Below are experts of layer 2 (counted from 0) of a mixture-of-experts language model. Rows are named router (the router's row for the expert), gate (a neuron's input weights, with its number), up (a neuron's input weights, with its number) and show model dimensions 0-127. Each number is 500 + 40 x the weight over its row's rms, rounded and kept within 0 to 999. Numbers have three digits each.
After each expert's rows: "comes after" lists some tokens at least twice as common just before its tokens as in all text. This comes from a sample of Wikipedia text that the model never trained on. Tokens count by the router's weight.

# expert 63
router:449460507474405504509501513503456502507538477500512485481511507537433586505593483526528401496475486549529516548586421472522534473449554517588434518496494491490486496436518490472559482431532419567493492547481515454494598420452511528466488486510505563518506498558429437509507510492510493500508515555409496558498418565521515500480524533501519505502455483494451521463509440487516525489517
gate1:433476544433497516488501429528428500441540429519485536440480467506551517506469454474524430540484485461464522512482467472525444492503497558492508579452543538500523518536444498522464406516533516537581542437428471490490535464528511504523551547515503489489473505531540527516558548513550487536544521628478592504489480490500459473461467528546550475578531500506519454494474444551538532550429
up1:552521503487441519495460503451551522533479456522528503514455543506437572443549524468521518526528486583478418492482549505489522497481538486521512509508464532478492519455538437469497532462509500553469482486598492419470503497526539546450487389499514439533466523517493496454439503561521598483384498433474501542490487484553533453493526503496469567559511565510567525483516413464532462486448
gate2:474484490545475573492484568526534455474534533531543527534498511518534459516557485475413464514513475530475505519501532551483402500402466468559500518579464490549483420527504488505532567426449511506567548445483518495512474544430463452457468517415470518513529502536524443510465494474478489525472530466520506485470498602515435479508395478531435512556480508475478511525502518476463609500482
up2:521450531575593468466486539436495499490591495532422502452456507523476480499498609464498486512526489515558550543467525423525599568530489481573418472498547539475516526467524414538523459474508415504501511520509519510484517518533510542483464502508408533545481499481484477536528547532441443515553502498470513450506503482536472494540480523501535527539505518504457503482559600558441500532541
comes after: " ", "|", "20", " (", "–", "19"

# expert 29
router:458464514441430518556493542523508518520509462496513478492567500559487502486555359481509516542402453504523504512516429491512542501544474605532463541443507511487466524474466470490564453460507425486457509425509495466497473426455560488525458527519506510488551473600489434543520544558532503484519523574474526479504523531522514448520514461546436479499490477426486457440513513514501571528512
gate3:455504423541517563463475541474468529506485478515456533467516562499500486447499493507476411523517566513528494583490459580551498531538511489465507580516575515461480448505458492522632444548523445445549566424535491542526537494485552475505531513480503545555497527538506472535442483520485428490526515510553507427495441553515534566509477523470519500478471543513500563484437518540548432520527
up3:570459425484515518540432567476554579533521549526484514533491485492509433453495491494438527462480415467557500530481503531473495504524518523510503500537412443519580475469553479504475471546522516472509479487533446488562551499542500451468482527505444511531517468556520569530456547480493483456448432533561514506463469553505541504527471532439409511381401501534513494517496457495455463496449
gate4:536506516428484520514569450562521449514506498524440485517471448545481572528523439536567437531470493506520431431467456513559476502448463501545521476507506471549517507486477492493559435532521543464575547475508527461592451473475529527495501435470546509473473507483573513479536491599424444529551522529526475482493562518485512493559542502521574524469577484459435507466503567505472546562463
up4:524587488542481522491570427565513516468550474461510449456451483444538467471526416493445436513466446459555469519446500540536435519516546496488524497595451482464465522569496522593557506549484497494458532479537482470487527485420486478447521576459431506565539485525512538482476502547456482531472453442473532545525471510492504468478489483467491435544521542566473540441449509462464507444498
comes after: " |", "1", "0", "2", " /", ";"

# expert 35
router:504480542518419518491558525522490490502482481487543472461540483574453566487566499498537430503461447494573548505474486578518492502482531621585455508493466487499472562439454490459452434498542468489496474481519560454462524485421539500496496484536476536551514465490491441444512598499535493457598501518403514491485465538435524476522474491511486537522489470447438481461546500505514524551554
gate1:484456498407452504514522580485437524492457514481540446475468530596487502533525471507465588554493507469491487369537582492459460561532510518551500457474473472449479520449447519476459544406519465489434547481462527426486557517494480492466481511510469520493507474519474495543524492526431514482521501515443448479587579448509457558518483536482526504538492484482427493510472486541531490572508
up1:506665521495450476601446492465562496526573487468477455451512486533506477404504485497524509470460523523565563464532486458494481541428483513457568574494497489535427507489467502560504563521505510434488451514491465548510467503465524503508438542538521496523452551510485569461444486542503523561501541459503524532484488553505496459469525522540532554558531484455562483496563497561514495478501
gate2:451529482487502545555567519447444431524477490523445549549452533524472504469532528521524508601493509484546551488530554453509488430500521543477472496464498479457499473553498533591548496459571437498502468541567522460421559503510539481411506424453521523458482435524469561545570536476596521551489496515461499507442532519546569524537458505475477509564523515566526504513519517473464490504526
up2:482480500453492548496467504473470487438428571506476489585537457497546401475560441500436475572542508501472445466485481553571414464505486502475454517532499493512526473488491552629550522504498579461535508467506482558514483568530451555494476521517492495445543505508552534488493508523500517401474453538559561563477544529448481485495541557450539478527527479535530483543480505463498518445516
comes after: " ", ",", " in", " March", " June", " October"

# expert 53
router:490486490497531506487494511531504553489618508497475523523552524527473516499520491540494512532507484565574493567489469519516477462445473519510519517472436484539404485484465508499614435496523423508517493475537534470425475523426557513451543418513492620541479546542478481466486521513564542517498601506450523499509427548504476442438490500461537474517436475523510539464514505469432506559515
gate0:552432437487535533490426512544497526494523477466506480515521548415488504526544507515519530548500539483519489496582487460472480554398485469538447532522534450565499584533511534567485557507500478452512482501433532509495507503522483494542549422445581600555507588556449525461485506491503510436459592570543498522502524443546516459464456565501486511512517487522516518497479528513437523526538
up0:401496556489511420459539491515523523466472554467465542472490534441476530539507519399431429550471486448537416481485484510490541486442496541572500485442512480494529448467545532524457482518498496520555517550515463511513570501548401488450514484496481455515481511577432459509472506549459478470542448489511446522483466559568471549529520467465522463546490464524521532547484420568482445478528
gate1:505500449405508549536512535448513490514532569502490473467551466454511506475562545448462527566511456530480505484518513503542464559468521519492511452507431429539440487489536539486439459529574494501517503568462478517506498511566573550554476428550405551461539586491487490505487527510540457518446510411456562510503454525473451438493515470461501520486528512593442473520494453521456469547529
up1:518491514517485517459522494569446488555527528482561575451467469472537520527475525483484448593571445481485495511459499415469470528486450493585508547457518417478546503483423496497510423516440507447528529544512534469442484475528519466513463448539480485448443540474546451496446486456466546452590446521555463494582507521534551523498485529512555475407534494502496432510511543518490551490469
comes after: "-", "Personal", ":", "\n\n", " •", "Scientific"

# expert 75
router:531487458517413524527531507543462525512540439491525439452577519524498561460552459569533487533493422494522585478505501550509515470473533561597496537510508477528445563453414470478543390471549480503531536428502495486479525499443573477465486487591471529554501484514480493447498508494564510479580532571424514486517479507485515521506502508514406518540467504444468490495497497480503534509531
gate8:471458506514475499468552509509393440556487437512489495526512451479471473487506490470549561498453570512515509474482494445515495498429459506514494522490451557558581561533504556508504653493457504432512487446529525512503425514463473526520512467562438534477518487437490440490501501561447445460506490500518560475472388487462518538497523501453519504541464505511508546489454548546464565553510
up8:491524467467504482574483503518458558488526513448507539572538528468496443471502542530535560535494454481482394467459545451521493499528575481561427480477544422545507481528561511446484521565498537475455464513511513464539477475491529475533495543514411424514526507412518505497445479476518552395419488462537586502504443510451527533557477449482546534503500475489466533559549496501471519554497
gate9:499531505466501556516430469519559487501490442485469521449533517551618554534488467392488482461481534450527443426569469492528442474548486466433468548525501482521532554459449484474460546516446469472490485464517445527508434532532466469475548529507536471563530509584492528419536496463586496526592482511516476493505484497438413514465478499522464474501553485508525567504495533500543497453467
up9:477455413439512491506475491493482548532500519466496607480556488449440472471488510512533549408471495516487448459535604472479465499445577504454478481514501526462537473468529471518487505558552454522541486512527426587550479515514450375452539497507476524512529535559534514555530489501503523552507540506504468548531449451481530475464520493516478453428540490568430488479474475465527421479494
comes after: " ", "–", ".", " (", "10", " +"

# expert 69
router:496433487493418493528532502489497494561510486486507503498589491465485485451565378482519486493534488566510542543553504517507524506457542560569422513438463437476470520512503488473576432475564438497493501438461490505489572497408513492490468442532501525536530493594498443514484474486502539484503501591508469491395512512450513494453513524507445478506468476473468495395492436494488495482513
gate0:447516525500438569506533502495470446531460513513470554356450447466475462539548581458470401517464465522547474517475480526463444532482495448451455491423511480584569472484465499512506441548561463461515493437512548499552518571496531479459587533473477414510460512472505486505495441521549497450540555508534471504503494486460496520488479526471503532578477490498536492481516501499522563481539
up0:585508389488535467552503528495515427553485548499491478516478525527528452497488503454559477496480567482496513539486433481465537499445520511476496571492506539531446548437462463448558456475519489507483488441449501526465496456500525501504486469487507404493417429482512520470511461495546571464513421530518464495509474475429529534420418543533390520505521466530515508411445514532487487474531
gate1:448486478567499449460474514449561519517500457522484533447471575519492514467466509507430455441538507584536446463541558521467552566459536579514494514474577519474545515459504460452506448456474472537525475516456518494496518486473459453498565478522489592470472511482474491501508469488460486475514554543501467537420566515518504433549473516523468448521553495542507547555571551553396470432531
up1:458588568429535523505395465536511482539511488493493478529518445473437501471503563501449553521495504455538473530516516468522437465555430505503504474568475509461456486474512450545525581501564469518599483519483514474515456513592513468518510490447450483437420511509470508440511545430536509567532544537518486549507447518537524464490539488461461545445492470419503548480446525510557494525529
comes after: " |", ",", " ", "|", ".", "1"

# expert 66
router:421415541540485502506529464499547515505532408472511502535547596559474532480481407541567537486476501461556483516530481525525529532572557577534441503448394470490440496481494522493507451455520505539481531510500533535494484484546496511449510446534544509503489567545487519499494535519531574475460511515469436548473526530439508509415503463456417493542465414467530476532520497472510526490547
gate0:568472472536497480563415512540461507439557444451485496485544498576451411462485436495509569503433612498512571490504498473472485521529474536565472533536452464492552486503480466480516526469460463504510484447554577485451544504538492438525502551451541481500537499506499479569493507515416428507435504450545479487475548521516486527454500485466420435551476502469469472536492518534546517569513
up0:503523478539439449494533486487515540500461404525502449524489541490462468523481510478503502412548473523525483501426482445461532554546432506497516587466532516464435446469548490423461466509537480440452502607578480558479502484525484505485541544494505486493566529499543440510484575511485501523612561455544496501464455509520458527503526427523551492523532487530454571490449558483510523537548
gate1:483528529452524517468465451591543545518507444418570481430519498521485510443475559524420502512433417519491516571508497503556481522563451463505483452503432429556464502548458513518506554506516581506501509490485529551476514489553550565518473558475504481513513516580480491541510592501501568502397472477537533549476503548488482461469464493481471516506517498497493506463575484515600522531484
up1:435511573479507554525465544527434456516499444472443492526504507499504504533569586519519511420495443489533449482497549533471509490457508553455455537525512486485520429505460423496481533501539497469496512519516411516508466488534544489480414493528455518455512444483514395483501457480449440487437537503503508467469509495579519408453498606537547496506544548511485543556453521514451452559461
comes after: " |", " ·", " %", " to", "0", " km"

# expert 48
router:482414470504514509486521476460458510549557500470539461473558573491426520531523489533534443504467442509538543497539452500528516509436526504496512491482506470529467558520441469506519425411558489574462473525455483489521575507458533520424465501481457507519544480521452453463562540498544534490518561504510437501520401584542502502495540503508493550485426463503479488505615500408464486500556
gate2:514481585534493531508480568463543592503474530499533501503550502465485510516539485490517488528480487529554486515477556477525525489447457487538528584479425499473480433479490559465514413549511525428477525513514484533518509459470506547492542488513638510464496477462462495504462549495555398433455422488476523440477508510427434526474510434516501482520515483526507393546509506511562478451448
up2:643543491467535489524458477521569528487524470473516516451542461493480528457497478464428464534550547501531543552512492491530483504521469520465487528499505510476538514489436504441521504463503525522474407571430512497501368480566479482505524537469534515520543460532509520482564459534484466524391582474455561526433558591449521493467476506558512461541496509466470487496497505511489470471548
gate3:444498439459514492490507540450475475595497535471544552512486442513427445466497543449533470486493517485478502474469453492531542550530478516529519540547539472449494465489545470486530455449587527572473482475503561421487530595523557572469468493506441524469509542458581538449574499441490562440531555453499445475498525522497509546494502533481501520539512436505537467479563518401478482486550
up3:528459450451476476551548507464471543470457524548519493414532483486487494521492552505551425484471512525465509434518512589514476523533516541500520463508475505454525445405458442409481470490505506483500459548487484450550548520588535426556511485499528558582522427502495502510460559552484550503496477511492417534443473465551518534529490526479555552413441520495524445461514490466453460449514
comes after: "20", "19", "18", " United", "17", " South"

# expert 5
router:478373482530437484446507566491442544491563482485500500494520473539476526531520453508492493518500467481537487477505484492484479488456536477640505540511430449542464514498433478484588452428510508472489464529532510499463510395542510488422479439504515558529551502637487495480477486515496530458524521459447479519430492540445520484473488478526400468534496463470472512546520483475506505496507
gate10:488487460513487545509480559487535590537472531517497478528525467382428502570520484523469518568427403420477517485537463524564529452491528468470417493424471453526540462468511454553503500499533486530514502453524544417535466490525496495558441474537496494496511498554450521445455533424458518485505465535518531496576508511527490511424510532497502482497511461536515449531445472578420491533517
up10:563452474491410470511563518461490549503440522482454498570534520440531481557548435525500455447533484499528418455597507403522448513527550532467444429551469576552509534490454483522493494565451543609506561460535479467500509521537458509508476536540486484506480534536454502475551494473536506528538503514507498522483527499440515469499463543533550560492457507494516422540445519454543481533497
gate11:482509560486432548523504554516461492526538493517518475502488494574465463500490494485515504545446405508493438489522435540566503523484547532545568516497464452468460522532523498453528453463534508526510476398490547582485480430507489532537468521453567412455496468462517533476427496444496471454459482461490467538430480465533454483533458514496448454452616474527538506498570485453559463473544
up11:538512507486517462558543494507486500503442494516422562483486438549481511503553530517470567501488539554493515574504545561526449449560489477424585508457599531512568482502548568509531413462428467494494457541506454512513490494513491448507436547594497575544511500527424533548496504526523511471446544524443424522472521472509555514446507494505548517456516471513472516535526519522482581530506
comes after: " |", " ", "–", ".", "|", " No"

# expert 78
router:525480518484421515468499481518491468536498474489487462445537512544489515476568464544488422542481468493525519514485480520514503579516537610564418561420481485502449500446489467487503493506533456497489514435508575503462515459445517436479488416543446506510476515562479405504533511585501549492516512542453436455492472588438535495505505456561491509517484475499434531409572466505498508486538
gate0:455598563447486488519484476499440474572543486506530488559528540468480433517505503461442507498478493445536466487505481501577561489507551454450483526482515541550436536479428552501479506523484555512519500551506547422402536523480479508522468478544508517588447442479473488466513516486559464516578451511504513452459543426532495532458445454502544524463525469433396545482502510556472500539504
up0:550430496517506524577521555486527503476509551521523468537464540451473526542457441510548467448467493543490517492544482537442483559489475460549509472507523564488436471577442404525458439479530483463514473555515518443480471511481478509531434498427448536584505428451520510479430534461420457461519458431462501592545521543427498456511447509537474489527471455536469501501478536494542541496485
gate1:473506515471429535447486483527458482469547468459498497478530474560513530494573467411550495504598438452524448474535508470504522499471496466491520507566511492473556543531479478476470458505517390530492463485504482378512442441472453545498516477489448439525453480478475553494449492462533457445482436518529567514455526479544486452498448495555512518504490459416476540586555542468512562524536
up1:541546531474453514534433528532563517569540395498523471455528545515440487491495416546489526494557508470450485483533546433488487562473457479500487456548541478495509572545490488459531535511478492552397469509510495504531515520510435472476522557437488474472589612552473470510507464513474477504513542421395481452484448463453507491521462455513532532505531505531509445470460489473555455504491
comes after: " |", ";", "|", ":", ",", " in"